{
  "n_layer": 12,
  "d_shared_expert": 0,
  "train_tokens": 634700000
}
Below are experts of layer 4 (counted from 0) of a mixture-of-experts language model. Rows are named router (the router's row for the expert), down (a neuron's output weights, with its number) and show model dimensions 0-95. Each number is 128 + 32 x the weight over its row's rms, rounded and kept within 0 to 255. Numbers have three digits each.
Before each expert's rows: "comes before" lists some tokens at least twice as common just after its tokens as in all text. This comes from a sample of Wikipedia text that the model never trained on. Tokens count by the router's weight.

# expert 9
comes before: " of", ".", " and", " of the", " in", ","
router:069113093114121081127141121150087119104145159072150093153136149118151102105173092119135134104146186117141054102129113122110078178110080107128132143172128159139120069152141105128130153175209115113144098166157149124100081163083107102106164114165115180111146136088057143168088135200147099183
down0:120138128118122129178096158115142089102150165229082113133134134123139098122070117168062136094034157104148145094174166121148166093217132154099150113111151131120092140159124126096095072153172054114122135100142124172103115183155122145135131089157106126120116120170126121174097115150155158097
down1:137143211097163129140136143142087164107122156125092186114137134122109106153103146149101128153076158139140119159072114146109199056151156189159186140152126193117166146131145129066126113097051150117151140098110183121101137176182133051148116116096153122135104133091114102094175111091113136139
down2:133072125129189108167126145178155085159087156123147136178141152129160127103086140131144060174130107089113059142169121099108099079144111131111075146122149127148048084095191193146094140124165149128116157056129153129106134137115121140085169156125130115112141151155211128090105099128069125141
down3:085123110156128124136116185187063097138097145042124124132162157133120087143054164109107158124164142123041138150159117128113156135128082123141096093144143127109063163147134134125062114112114134170104134162138177112139150170062106088100115079139137127171177097118132172143112134107144162203
down4:091117181082181100151122098214117110118121082147147060197106066146161148109107101129137080099164133048150135129143146166124168135138172146115147186151138127122156093145175138120109108035099158159121116137105118138126187133167146145134133135133139117149138169159151113089130085137070117081
down5:187126138154176166104107156127155073135122166123113115196105068120180124162118111122105124090101111133139119056139096190101110158148134054138153135087169099117145103130202138131127051137144160115089165099123170099112145150092138117115146182126104117130155077119124099114094145172127120220
down6:109089127119140103108111111086177073128097130195069121182109097136102156133174167177150141192114118108124050113183104148122079190148111135114138096166166161142103126176125123122135147058097167125131091176125135132126137091171182126113133149095118204160121123116170138076132122158161155092
down7:119105098105165095125081168143143092166092063169126086157117082146111125076141069165147130131154128128166130157157161080125063114065141122133145097129165191101136072131156163150122181090109148103136114143082124124116102101143088171161155145051092193105113145118177125086123131071103154124
down8:165144171155097120112109129188121043151115125055120121134155099132170119152122095124156156144186087102099142168129154171155110105092178106140191110123114111127113194197115181074138137134133072111125167132084114121142127164113151109084117151157161128111138141127091169068087131095196081111
down9:115108146179175158130121126107158111103113117147128136093129094083172147177140119117104137059146107122072058141106107131131176098095132178157123097120213127130128102160138169079127115116183143207082090147086089133170148142167064135144123115161125140096183147173109143160119094190176128139
down10:175134089115157125159115132136043144131163105089149095100070154132139061126078149103118062085125082154116175122086123131162157118148104172158140156076112169163120183111097180090151148119183095132141154154185112155142134124113087107143133178148140200091134133152113105153195102132107089132
down11:140147113132101132114130180087162164084131154077046175170088066148076130100116133129085152150114153126152097121106148153143139133183064127101037137086119117132124155110094113086068137144082106129134140160140119149140109094127125128128119104097086166157136071143229141092102120107148172144
down12:160129111092074063147150179093041172149167119106151174152086109118061155064110146163080093139159094195141137139201136105147119078167148119145108116129125165185144133157101122121128109153130139137112109107157120149081137110195107108110164143083122117158092108171174108147135123094175135116
down13:115090108102127107126128136115129165143118132098146137110099161076185144139176120142175168146165164111129033064123134169132131129198085176050118137143101104193137198083164086151133088136134107106133128171117152123138107132166132133143122141153119123113140187169125113161079080195149166156
down14:088139153105149099143121115148085100134097099054116101092149196106147128220178102134094125116168135109132125148103159147097075127164127120115162104162052108172133170077097105138116091088160086192118120153140093139154114136118122175103092119133087127111139180115171188101138172177156146093
down15:068112159096061095179089150135138124121168155117115079127138148117133079132138110117137038139022155102096107152149130140157110159132175120134100117132139140127138117181108137115103104098129062148075093095120098122059145178128079121104114100091134141106121111165114129166080151183156088175
down16:128104099117172130140139144111166136168049068118135083118152047125086191120108096102115164102129129161151103141106122157115160102145141105136097133135217104145125130137137161143127076136165167158169145071134124131057149092134192108129096167069136129082136136187182134131123132079182135125
down17:144137135109118132237125127117146113147097115159122130146094090104140166171100068090122189113084108107171144163149102149120083200204144142110185123138085117173147117171110083159155143103148163111099151147128106120122140166089160144149158141117126163139112144077077083061083161101116093103
down18:164131176103179151152160115119099127053161098113119151121106146137179106201098131200131113071129145128048114093086180107190179084086110138118102140109117159091137100112126127070124152136150137194113118106163173134107134118086111108173163100141110108100098084106073147161149152116148094129
down19:095172142124157129078122185143091128122128111094085121120106116162158141164116132169162114151209185104100168081094173070127157115148105209068108121117119105085077214124110099144157105089154104135125160147171144117106146150139093088115148126156130147111155079120151136162204124089131155109
down20:147151103113193149126080094147075119168191060127162137095140156135065144177138132087156080095112128101152151107134136133125152094147175103128115112097119153155099122128120169139162136111122103233083113098166105181161107174128122160091155181058089116108144141109134131080099092123115104085
down21:135154113118101137134127122094179144132120102213148103108100109080051094163115112152137138195134192108154084101147086153105133134092088121118115174187125092089177145111107113142181100088110182114135126103093061127139088077110136144114093166082101169129077091161156120147112115156147161078
down22:148152133165131137149114147081090106170143124093185119132144144145227171157133122132141160176169108073128119186160081112137147124145144168101165157160141184111143066167144091172122100125151157086094132113081110129083120171101185162101156141121129091141141146127161071060136072134095096153
down23:101110184110155137104123182112161159127121138089149081114146126145127122157127122096128155116149201113133152115122149212119108114101161140114170072074145141091068139144146116130159165120076190095137179128113075154167137128134116056157179182120092127117128058167119054148107110132156090091
down24:150156138147090100165110107078154138192144192139144118111104130103104171146118127094120179166045112149134123118104127129151121078130122098165152183069094094104102108150129123088149095075170115183141150092116075121127101105171048135117150102094121154161100174163102094184087179104099140102
down25:122111127119110129131078090085122125091142122061108137146144042135089074091077120090094134130086159137149098125138094130105179086108037112151102117113149081110124088174136186123144125101116059153163162114123114114095184117146110117180119115081138142173121109114152128215143112077094135138
down26:139114070096110090155120062147137142145138097136112091074101139080060155118144135111114104133122129150100112129066090118123172068163129076113174073133132099081142113130119216069104151096130115090129091123108152199133137147102131090122138146176130069073089163167077154137139138100091108144
down27:082172108134122109123079145153150135131126130148103152145104083096096090083046126073124163124108124122160113107090136090164134123138147126212129043161094085116135131077172064130121151100123094118133084137043180119137105118111109131106131171167082175099098105105142100135149073137152081145
down28:109095078178096127136148083157189108177117116145110105148115138108109171098093184132135118078083093151120171110096130105161109073119096064084078120130112109133118109085149138120137187075137144092147143136194115170146098173110197178183110080092153173115151081106101142116087153128154137126
down29:117126159117148104124111092180133141153138090147147098123125130137111152129188109075173128091139168084140083115128099127069156122153070134092047144116137102126093100095046138115150116044081142138121137095030099103090145160136125145127150063088135102159087123097119117103100166128159172108
down30:121091131098130165170146095143165124129137137129122119120151111160145146086143189143172118120131083130175170181174115156158065238096146175120147190144125073144137172144157142110144133132150183089129140138136073144115123099131133171146108184084097077113177141157110162108140143150136164050
down31:108116137136160112115141131113126118130157111154156026114096102133100173199134149132158148153104090085146127090087170155124145096138114201186078116105134100136073127126106161065128152122119170040094178141076118129114121117113095157154137062133194118171176138133149107095130111158106128100
down32:176146153173119040132083104126151134085124138145124152111136167155155147156180097121167086110087147087121131146137115178120145114125191123112092134074128211163143084129180130161155143140105121155093153153148154137164044105100139141155188144117097164173144145135145092072122086188138101099
down33:205152080152090090166115108134142180083167139091111157092098059157136133073176091138124125121135162152162097125176093146180152104142156113149073175124136228122113097119111155151128172152123113117102160169126094095163185095107132154102171116149109113123152162123129168085154147070146138132
down34:154137132175110119121061041071113175050142118139149138113134102175078194075163121074072138116171158107124167107107100148124109110117077088095161144111164134143156154129157162141143149098092125088133132158149149182083163119113137141147150082112132142118157107147094119184097083087101110089
down35:117109154122070127123059107140137114159134136108115101154181086194115134153163174111117096157148137137144134113135155185078067091129089106129150127151175139108103057189147132138137104144106065152111150118099164158106172110123138213086193073104111079117118132108173112059108148133101119112
down36:087089187083211135154124102112122167124122101158090144134099154103117176162125163208167081124108138154159130118099114189090147119128131179109158142102112151109128130104161114140151107157135110159134111174179144092141103141081094071126092180197095105147186136131055117139179136141130095161
down37:041150117124116105159111115145102172071168148192116092127115123079101133150131128144099152135091119091127117131122185136159095136135131113142140148141103113168195102159119145132102120056047176079125086096095136138107073164168122111133124152096170160125086102085125181095079162191155166113
down38:077096086125122176097110146133068086104096143159164161072127106111059106147146197148117119190134136072124099159126059109078195108169089064115144183153073154118091121111106106128134126064092126134142132094119160151108141143131140129105159099080098154125160111152149101135112118071109154157
down39:092108133154069133144099133090117148184101136084124152140151170103167118160170078130127110119092127099092190138170133183162092060108172081071150063089118172130144104146145099132107142075140133122133191114072118172209133132168149145129155114117167112138169144130141110108159156129179180116
down40:104117095103076116138129087079195092165134076134137057149132145121180126144082125080220121037139096157096170163112086108136140127087101169133083123131145130140150117127162122077122170136157105138132126116136117082158121119101190142159143175145160122120132158099118045107108167135107100137
down41:102103085165113101136123106082165130135150160185152129143126125094130152141109129099161174174088092122131104093113052151038138123197145114102181116092141150156143095139188114113150153112103142203150151056120143153095118127138081137149121095097198084106134137116135137116171085107106179078
down42:172159082155088085165102122181112104140130116109111182114167133167208119132112142164183144073184108151134144082122162087156173166168152162111111078145100126134144117122124128158119073106186127124112135102130134108127190145088173099161112087178127094150186058099117121115101175122143090156
down43:140144143167219115049149142099108125147134115154169124145072145158102141089106110164069153169125139143106108091159122183151125081103136202122097126114148121150112173088126156126129058070092103185137124109090184135149151099149140160194168139117111147131110092199177117144134112156129123113
down44:103102165091108180125131129150132167145110112084116126143121068119066109142146137113126117080096178146106176074057145113175182084171170171112109106103116114100176142091142154125119116082124128138147128109140112083146121108191125074099149159146165125110057106139147088128194143038118117166
down45:124069100158125076103146092137168114156125127118142100101107125103143141098144079097119141119175159103135158173102088158114089187110132150144121149129161180137169110119099095130047122143133101160082149134066076106189058126130117122126152156185111129074164213126119085167168107152134098174
down46:162171102123216157189132147154170115127092072059111088099097094126152190076166133099099131118121110112143106162122133158139117122169123086180114147095121130159089134147162150159116114151114139125136108132137117103190118141117134075136087128130183143156072098114096181129059157145155183196
down47:141113090164194157172110150152085150151150103133107152127105080087105155182179069106149112112120112101093133116080122157198152108123126194116161129131178155128130158166144140150133129123142091130175152141094188123096121125110096128149067101139112126158125187187035114154057086149129146113
down48:089106092151070122121075169194173123120113133078145095117146107154120151157227085097117117195137151144099100130169169117107105126139117122139146104085123130149162152155163120174187119133102152146142116101155153149098198180111073136128111125153202151101123098151146111070092185115151124159
down49:116173148104043135133106155082115124124098098159177150088121114124136119083137158085125137150104150116148076120125112137190075170175139063123113157128174088132171168179089120070118160095140135122123106123113104170137123126162110134133096088087138129136102183112128204111026157093153141101
down50:094132143164132115160147156086186149173114118141082130139129158074088109183139103063087104133046146191142093096168156105121116141125135132131169130109112134104146141095162087112122117094150192118152116141140139160121109105073161180101087093127134110189094056119140077156096185122102071151
down51:107069079059214122083165112126179135148136097149104082105124115147133127165115165146136100140158141112150084147125088175055099143103125121181132088129100153080106112147090146120133116132150118083063105142127123115171089125151113154072149103146139078156132176115224133109174085129103121130
down52:159063188080097104152146111133126118132115185091144169096157128175116057119051181188103116151153150114112106134119115137141108137112093103131152124186180132103140087120085168081159137132163078137136094167175164106145126128173148137098145114100096137154145163134147156148176178116190079173
down53:168132143119093171150096152134141120078148131022105148127180130137227179130086112129161167134125124094121146158141120135221134155108121126132092125091089110165160162105128121096086134154146096169129131133180136134088161110105138138118072113137129118117131159129112136087139168020090127142
down54:119109174133063123116173119130144112168111119075053146153113061136174123138161145138125053073154171228103133111081121163139130109089097158194114102107151141199152119167169169129124112148141133143116149111113152116151147084133117092126145126132112131132136109073133151050098121124110074113
down55:101120092163064096110140058084158155145100094178142167128112124127156142105130147103122094101128137100087139166108075160110133156057167127122143125151193106131178093091068082136139188141113193118110171168139111165151127145169175143119120133126118175104140183148128070117074104158105095175
down56:095118166138131114107146133134201164137135144182126138140091082131131144129112150163083164157162098129185087190098117124121077149132137093188089073160144108174125116101126133123128068072097108109134106115165142149118091130191145120187165159080172128141124139187223076098147159154120130113
down57:148099161083077154132091154134140151111125120120158094155105138105147173157082083090080114106094146115121112101074185155135115082130150100143144118115076141176138111120121199097175180150166130177120078172122168076195132158129160158109163088162135175145073148107078124131124063083145100136
down58:159123142171111165143133144098178092118177090150143114093119076179160168108149129123126099160112146119160149151135158136175107213017124136112121105117140149124096161107144139168174121151154201113154144107150147089134142076170133146155094141090155136083109094144123168099092099067107183085
down59:134134102113122047156107077148219150172107162185122135053131100171106121138137104096157113109075181094073149104150153123102070138117106066146138125099163120144126179165117144107128092186131151141167132090087105159129137130124121152145105077099192122089081144156160105121110130140150096087
down60:111061148147174143085155137136156139138150136147181062062075103131136078129092117158120125152084144116123177089091094167138067082091150096097128132123172101136072160153104152147124152129123162116156094126083168169118120107084118111085154089097168096137157224094135144169103100122131167138
down61:151138114077175164116113127163105061134134091114168134137122172146134106175176148104167085089108102086124157145141121067168114144132112165147140100122177182112096081150138166103123134157136120201097088137125070132107127142124163160132116150063115088075141123046129159076121145068137131061
down62:089084138160083179164082087144087152125104119100060139103169100111170136112167134117123112088134056100146154116124135093167108151199142136115128144117155164140154161117135175155106127144158118146114081191176101151114096117128103079116126107121035093118158116048105149163128064107114143152
down63:220111124125162091094190111135170164148130169140135088153105192105065130109122128132113152186127105140143124112078075133128105141101126101125095146143161113093113115128135066154089161093115135122146082111148128123149129051138119197122128163060097159182130166147163091164114141132099197089

# expert 43
comes before: ".", "–", " |", ",", ")", ", the"
router:055189117110168072180173112121114112094160112131113102171116139131081140176080101159051132143089125132139143092132153081121126215164168135103144168151071132131123077106116104140112177037150105109138159123083141157151137123095112135100133165118105095108166101126109149169163146136138107172
down0:182126125160105173164171106151144152148118151079100147115111146148123094128093065165153163103177092103148073134168073104176139108127151056149056125124095158130156129116126147106148139116160141109150138151122130185124102095098171175101100141191107107193057188139176134127149129108103119182
down1:126130092075120152131109119136136084124153131132108171133057090092111154080097049076108138108090140069154101117147083152117090102104150115211097116131072092166105134145092193123119173113159122113123116111062080153156112135101117152077113113142190131167111114093099140104059106123137169139
down2:100116164122156140154138118194087173127089153062079168161149118075144137110110096145135167073116074088159125163112127150146123221158088176118139122116114127139162121088107118141173148147170109193151135149118130182130128098155153176126149087089137119097100131096114168131148229100137096119
down3:138130107156130100119124141098177138077145067215162106172154139129105154181091116097084110119092132085115102122109130146129097147074159144071176137165115121170145092128075165144134169167126165128153114109097161141109097122146182161162140127155088107106141123202046127120176084183140136087
down4:115160099115110173141182103086139119142179128066157087134183181103148094187167128130113201157138161204079137093140135094107157102178125135136159110186079131107171143150122059130128122166161112077140107157176076145123079110109108088160086108125138156122090122092149094150124107104123104128
down5:115104169116134155175112141149097048118113127228086183084102113109087121121127159174123135087104177074099109134175136065086086111085111139110166125134141176147106111079132086101171079096141115168167139109153132107141152105185120113152140118110097167105112093109088124165107157173145157091
down6:117149168135078176116174196130054137160104118060076127146121109096112178143163131173192051117180139109080127109120110130149150090147085143157125168118105076132123154125125105155116113132177087102111076082156116131163157119071131135091127139162135177140085161085165121137130135137179093145
down7:102127190098128133108072100095137177106099118145158103129100050052098135135148140101096137148097141200130088177119081158102129219068131141152126142149183136129109123105178121181159130131077151150179156114190174143112151124154119115153079144084125145121134094147078109124110124141133155096
down8:122109060137133174148100087060208091069104175157068152086077159127118149148090105086070147159105197147142120116149113094167105177128089152113122105096152125141142116164139142159184156144151074128138176095119162125092136118083077094118132129124125143070112097145108172095117135104109144108
down9:106117138188114144142155143104111185150075107170149178114135153128097155078071104139116157138141136178133170163142129161099142132090167185106061160126072166176134180116160111114112118141141148069112138165128124139122079205086159093135135149168120145148121151148130084208086143138127119201
down10:126159089110136105124164133154189193135140133047154090160134114154125121167121117090134096133107174202122131104068099153154105067156122102148090084123124105081122131185116154124089102154101122096133108136100174152116160137164142141126137155094081092164142172143157089116144121007131098141
down11:032151121141116121160187180101109129087099156071107129125175179165159086151123146214158130124134140078151082127149106058139124106142131108153095101095100168078148104136173107081134079100144111188082105124167120151134107125104079128107164103133102101114135084088121112135178125105158156119
down12:051062120167198110137113110135090174087100091141092093146110138089105075105152131158105114138121130174153144080111112109057133131146100128149148191162089148114148099148151090120085128155154107160141115146090134084083119084131077106172083119147100137094184150163100109172108125096180112073
down13:112182133102114182129171131105063159091140124135126142062101099172147160115132154236142127116095132030146142149115094120176178054143118184128161112163147138156110149109108132119118099130162128107136182147149127110155099151128089166105137127142094094162149130131146150082079084128132145189
down14:126135099137086117095129167188156102108170146139125168148134097147092149215147132133149130110104124122127111140135121111144184108094201129146156112160075196155137149141150147064119135094151101216111114137111137114172074073152061109117162081152086119132155139135190084131118055126141146115
down15:120067092118124106100169183093165153140121158180111120179154091114097109089192190157176123159056106121084120150104109111146118077138121057145074176160117120115159148116152147071121110121116159147131094126191196088130135143092115161117120112106129159155130161180146130132094086108158135180
down16:107185115117118105093100099118068110143125130111080095197116050088126136140144142097125095094158116132113087130084177097170152061113126069146105156124084126144166151053095149117114058097146101135126157116132076113151075123098145102088204121100113157115106102073163154149145123146160121145
down17:081121153120135185142084119115110082133094137071135158137146127062099117089123142173137148168110079146102149115108154153153119163110109189118071100131152040084156150090154121180153106074113088149174169159146143127063191144091148113144093151068118149156112091104122139127123186116138162168
down18:088148130184149105100140102130149126168117128167124139101178075128099171212150145122049128138098115156107177100142156136138074145118057142102102132122182126093084119193102146196090079151124163100158100128131199138163144155170104093127095151113134123114169139172140150159076093112150140136
down19:105142155093126121153136163144066094109100139153168098096114072055097086097111152144091131137103115160058139109101156128201105106113083090163094126116154101158125155142116192121149121124105117114148128125183122143116190207141063101100073113145195115126092152142080120129174120179107111124
down20:195123078183115106128113117116137191117116118165176119148133147125132155161142116111167114119110086142151182150160144199101169103111159138053075143091162160128104119122138147112159126157167130124089130115095081191137138196131126081114115174128024085129127164158137100159143146111097096171
down21:141115162117195105099152174153118135209134196153084146157125170114123056090083119175139093165135122155168069122130116085108179135145137074157135101149095183115112108182150049156161116083109109135108135144140112166095155123091115127198112094164111128131101097146109110135137166103155135167
down22:156100171073112147178142136084146129141139121120109116115115130135109130098099154131170120148109151091054182113085159120079089128076058156091127142091128117075122117155104112092130111128130182083180143121128077205100100172114193125173074071128168140119096115123165147100109198093130110126
down23:129150189155137174159082072184165158200171132146156078152131184111144105118165178125165101060166109176134125088126173140219182140136159098094121115127169106119133100143081171059138130142090097141102142124109109093125124130152093099151153093137145138131134177128172137132112133148117113084
down24:195181125140134145115147118142123139112097075165142140124085126090145139126097110178123089163104111152158157100071151104130102101166126076169120120128097122081109213073104142114116138119103103132146137173130210153171148141145142162109113168150086132133101114132118123143061181031163158071
down25:142132102122046107066106157095168119112093108055096119167127113077138201136134127102119112149125158166123127104151142136190131130205091085112094126130103073135123113153130159152143115090134122152102105159119133164138162102104162111140196132129106131180127098088125157082084144069153103217
down26:092087169117177126148130143173087084126110148199122136137092124089156129119114111160124199199148133141176164156013148095091098109161173181106130144115157147117064140083114143107112114162198160122148161107131157176099166163142145114128097121139138142126100134115135136125087168157139088103
down27:158102098216149151132165162102087067156159124118157133136112108128162189182113095147146132101144097118093072147127103174186169099133087127080138131120120107079140119120140187069095162134132156134044128129115154111122086092079186130123089137147143110133165152185138111097140089077134132086
down28:110130131108092199141144110053173146112127110052139185154126130097136175153133108126119104176136137138120127131120155127177128107054115148114102085124071103120160120183146120140076072045087099167141140123163159143146122155099133073068153163106123116175140088089097113172132156128095152173
down29:105085120101173074152100219162137078088121119078123055148138098167089082166143112117113186116117120142132090131065203159135131115128168089089130127113124120150145144102133164120093140118160139087154156057111121139153143107139157083099133098169129133080163148115152097165139116119153134042
down30:101089132139093083103160140136149103085160110100123154118171152158161151178164130146157132093083164183092149167161071132150178122116132120162193057100123146142169102125125097073182085132127136175108076104124139119154123108109042068114121103131126162128151058088114152122105156091162139163
down31:140158126164094143172179160125121096101177079150094146154128109113233151107155129110155150147057106141120136123128127127077152132138139121125107121099112054151200208114159150113129154143144134138132109127146155086069112133076149198114116132123102149200167082110138156106141111171123160179
down32:131144122112207111160095111136060148197138117097113186166110108058100131101129102151122159153130136120147146131123110149095150124125099115118158113133128209174185115144104105150159167097142116129081078062121105076110153144116156121147147180211177102127106085079084139109145159141083109107
down33:133109160166131143142115097127136109121124083141163113101113126164197158120172126101123135177097104167160140131079105151175124173076139158114145114090097075146144098087069122100088162172146171097095134138080153154200079096101129151089112154177068111148120214135133112084117183159123127173
down34:148084147122201083142150130176098103153125146103132083117117143102125109115099058172101101159161123117145086155154106154066083207085159148138155125088137180097100151131170160149131115131138090156155109164094073144185081109071087131111096124091162110116152148100118147098147128105085165059
down35:108136069167188096089162128104139086101170124098096088102099100137073126109101119133119121082101120166100097123116157134154118136127128130025115129180132094133128121116200148123171094091141208117158132119112110161120130109148136173116169099161133138143109228099078114136154090106131144062
down36:119113087155099098151097140101212122150174099202126127107190098115143086093094112138131167070147117137100168140136152122104127194135108095097093079151080127140121086154114122085116157142189122155110184056096105146087108152119123085132076114123175097128122158137187117107096165091105119085
down37:109120159134171096135170100095179155129158140151147124133130063098130092074098109084112196146102135091096089117137093161134059138088177096144134133101135139133124076144044094086083161137094170100124190113099130108163091139200133105144108109051130164120131111096137166133082117112156151114
down38:123152092097138177167157172104083078171177141125186137138119098161187160184094144085123082176114140108130160146112086131091132119147168154128149137079053153114116132120129120117087085126142135077113130166109116188111159109162175151164110095166079075181106126165135120137095170188098156130
down39:129121146168019128117152115082134111135118155162144186102183073075177163092108102148103161166152108116118076125117112167121167100123157119134118112165161111161090145177168077126141146123077123166191138131171175157121138175122153131139107101107103123165159126174083115143111132144176098200
down40:102175123144107197139115116043100158135104164154146128141121143134141112135179111136130216206145113117159142126163068126153189177134123045166082123149100142135158100147070101092117100109130100130095165096063072145114144150123176142136123155144148113082157128120089132138106144133089164103
down41:084081177133109115112124095142068093161083160194072130153104111093123085085125061128123157120156119102093086128158157128079137141110105117090122116071151150178071163114170164140152096102178086134150111150106121108105161145094108156133166122102142126125102120089120151143127117203134180038
down42:082081143068095157134143101160100048093082150159126149126164089062112113116133113142134129068106083164143139166170120111106149105109132171144117113055134094123105097082088118091174124064137091144187103109148118113106144126110115077180153050127109126131126081128181144160165152112157149143
down43:065122115126131087055112151126116127163130127083129149136123122150116146124138115111148152094172087192164136176096138175137174138109098105154100079107133160138084139196173198116163153165133100162102134112164157057114081153173137087112142173098142098146148144065093165076183153103114166130
down44:101161101132106045130150146124208121109110120083100082108145180140082170119170133154155126158114098079132134114205102134061117126113147092099131122091152128089127132110174126120128178084151103124045128118106069162151111103084140189120170157130120126112161110132139166073121093106130141064
down45:176134118177182153182177082130077156167130137158162138110141119102150134088111095147146131147167082082137180133068123091054081143117105124149162150126116134141105139129112095174095130168141089062144155140096167149121128093170198168162092151160115080104170191140084109161096154131128134154
down46:107136088119099118091221119138109122135177139164145103136110115076153115108066072097139113100130142158147102138169192114091137126147101185101131050068135174150125155129155136114148102105162160051138138145096082094119140118081104162190132177162123104154085134121117170157158133171100115090
down47:120119094149155179101149159094196114132189111163138116151130080122122104135220146097135177119091085136121157151168096184183113152147123094090088127077121147136138156164139065115145129108141166204165185111114145192113166083077128123166082132180140134104096124161130147125152147138124161125
down48:150084129099061152112133132203138104145133077110101099135135122083108084099136092123192137085112142125129102141161109152144157227094127126086121156150107113175094102149099139101170080108054062152166109076124133118156154153062101125118139079117184159129080146110141144153143115129163102155
down49:138136141196181107130150090124151109202149129136108093110137106164170180167147145113118128090139168074127169132079107154105142119102080109121111133110072167182095109139126170107156127122097159123158153147084179146187119130122170129132127086109137122212109183148144120117082049152064140167
down50:135156078163092041139117160080124105142123148148135091119118109121186107140054072066121154123144075177137110129128148133108146148134140083131166140125090146137161124110179177112143120109135084127125170124087138111146143101108142149146132171133131127055131151096153071131200101141120099018
down51:130193200141080126134180125103115145115144196082167128149166197162195145148141123160122185129174114132120156121076144060148138081194168145089147111134080176118130104132113109052103138108140087115161162146119134084109051116130142129145103089139129122115152105146110108102109109135131166143
down52:116133094142056114135137070096116110124104142152154132165136079105147107103148127106133112152123127092072133154156162091097135082151165152157198141171125090082165101113112128130202069074114135107184147064099154130080141161184132086090082097113147099157137109121106085153147161139121071070
down53:122117124143122158137129164105126085126098080171082111092175165187138103091142165185186186144145120078140133108159071119099135209080131103131121111112160210108123096075125135123090133159111096160099097104138122146168121096113051142138115109183129145068128149148106122142154075166176129126
down54:235149117132105108121171100069101195164116108130143159141130150110149131175123137133141070125182133116075138075155135082057136151105145122146124099082163124126117162142083137080137147171108200146100088147135104157114117111105101099114081114091144138162102090139115113177202130108145170091
down55:094145112096087115086123168175096093098124131137119117165136123069068094157184183107105103172122167156079115148180159151166236131154125123126192138158153122162140129132080101084139135102095058121128143110150134123165108127137091128180163146153170116112118061128171164163142133118137154096
down56:098102172101149123122160163115129067084143099137091109125168082191181170083175131113102165097084070076083122182106117164122217145095160126131145154134143178117172118097070148093142156129143143167101102169137195096107139110096136136159082090111118157139150107115128123166135076137151130108
down57:183195141089159147117213093156122111127149136138124168122159153094135062085115111189128140064154080157125128067148088088144129161117139105130146117153129125130187149104092130151140089137198096144098097168100136121117121146090114092168101190157110108121142111120165135211164095146164094143
down58:127128174157122162152087105169116158096106076066135140144126151111127096090129124186106149129174109105142181085149119121139150155096103160157139131079078106160151131133113075100117127116188131127082175195135049111130131119068094145080114111138139104070136125104044133061111162155131137075
down59:156133104142107135160140090064069146108089120119147192178156162144190149134146107107067175190135114142069130117053133113151164092082137120083118155166152158175112136131130078106090125130135120068133147142079143168151104095141145142159138066153138160130097159167090081179087113130125130165
down60:130100107105052165129150187121112112098120130097130145103148101074089118120120168154122146153159109086164137104097128147167160117138117111222188160152118097137143089168125130092098142094080098150119196208161136103126041087155139154089144112101104143121150143131134125152167062120112090164
down61:119099112119097157127148065117187168192104147083123121104121104079111179127115091098124068154138105099156147121121138141103061088171175195149079114159143110108087102153197155141132061087098111090120120122116162133160123117126154164130133177217129105173134128157144109130097165088114092126
down62:101130164141137146156074158109132084123138154100104120130042125170157146173118088119140097120098077095138134088096135132201126128104117104124183175152097127132182098127139114117091111086150122194099109138113162131103079098142157107070133085102141184099098104071090159166092091048155113159
down63:122146117160118190108149080143114077171125129122202138092149138158138084125137093093185135098158147156144135091126070163086147203127146079124162073101093155151178145094152141084147128086116144132100100147090139097100179052141099139146124097158076135066137154089098129167160139171150104116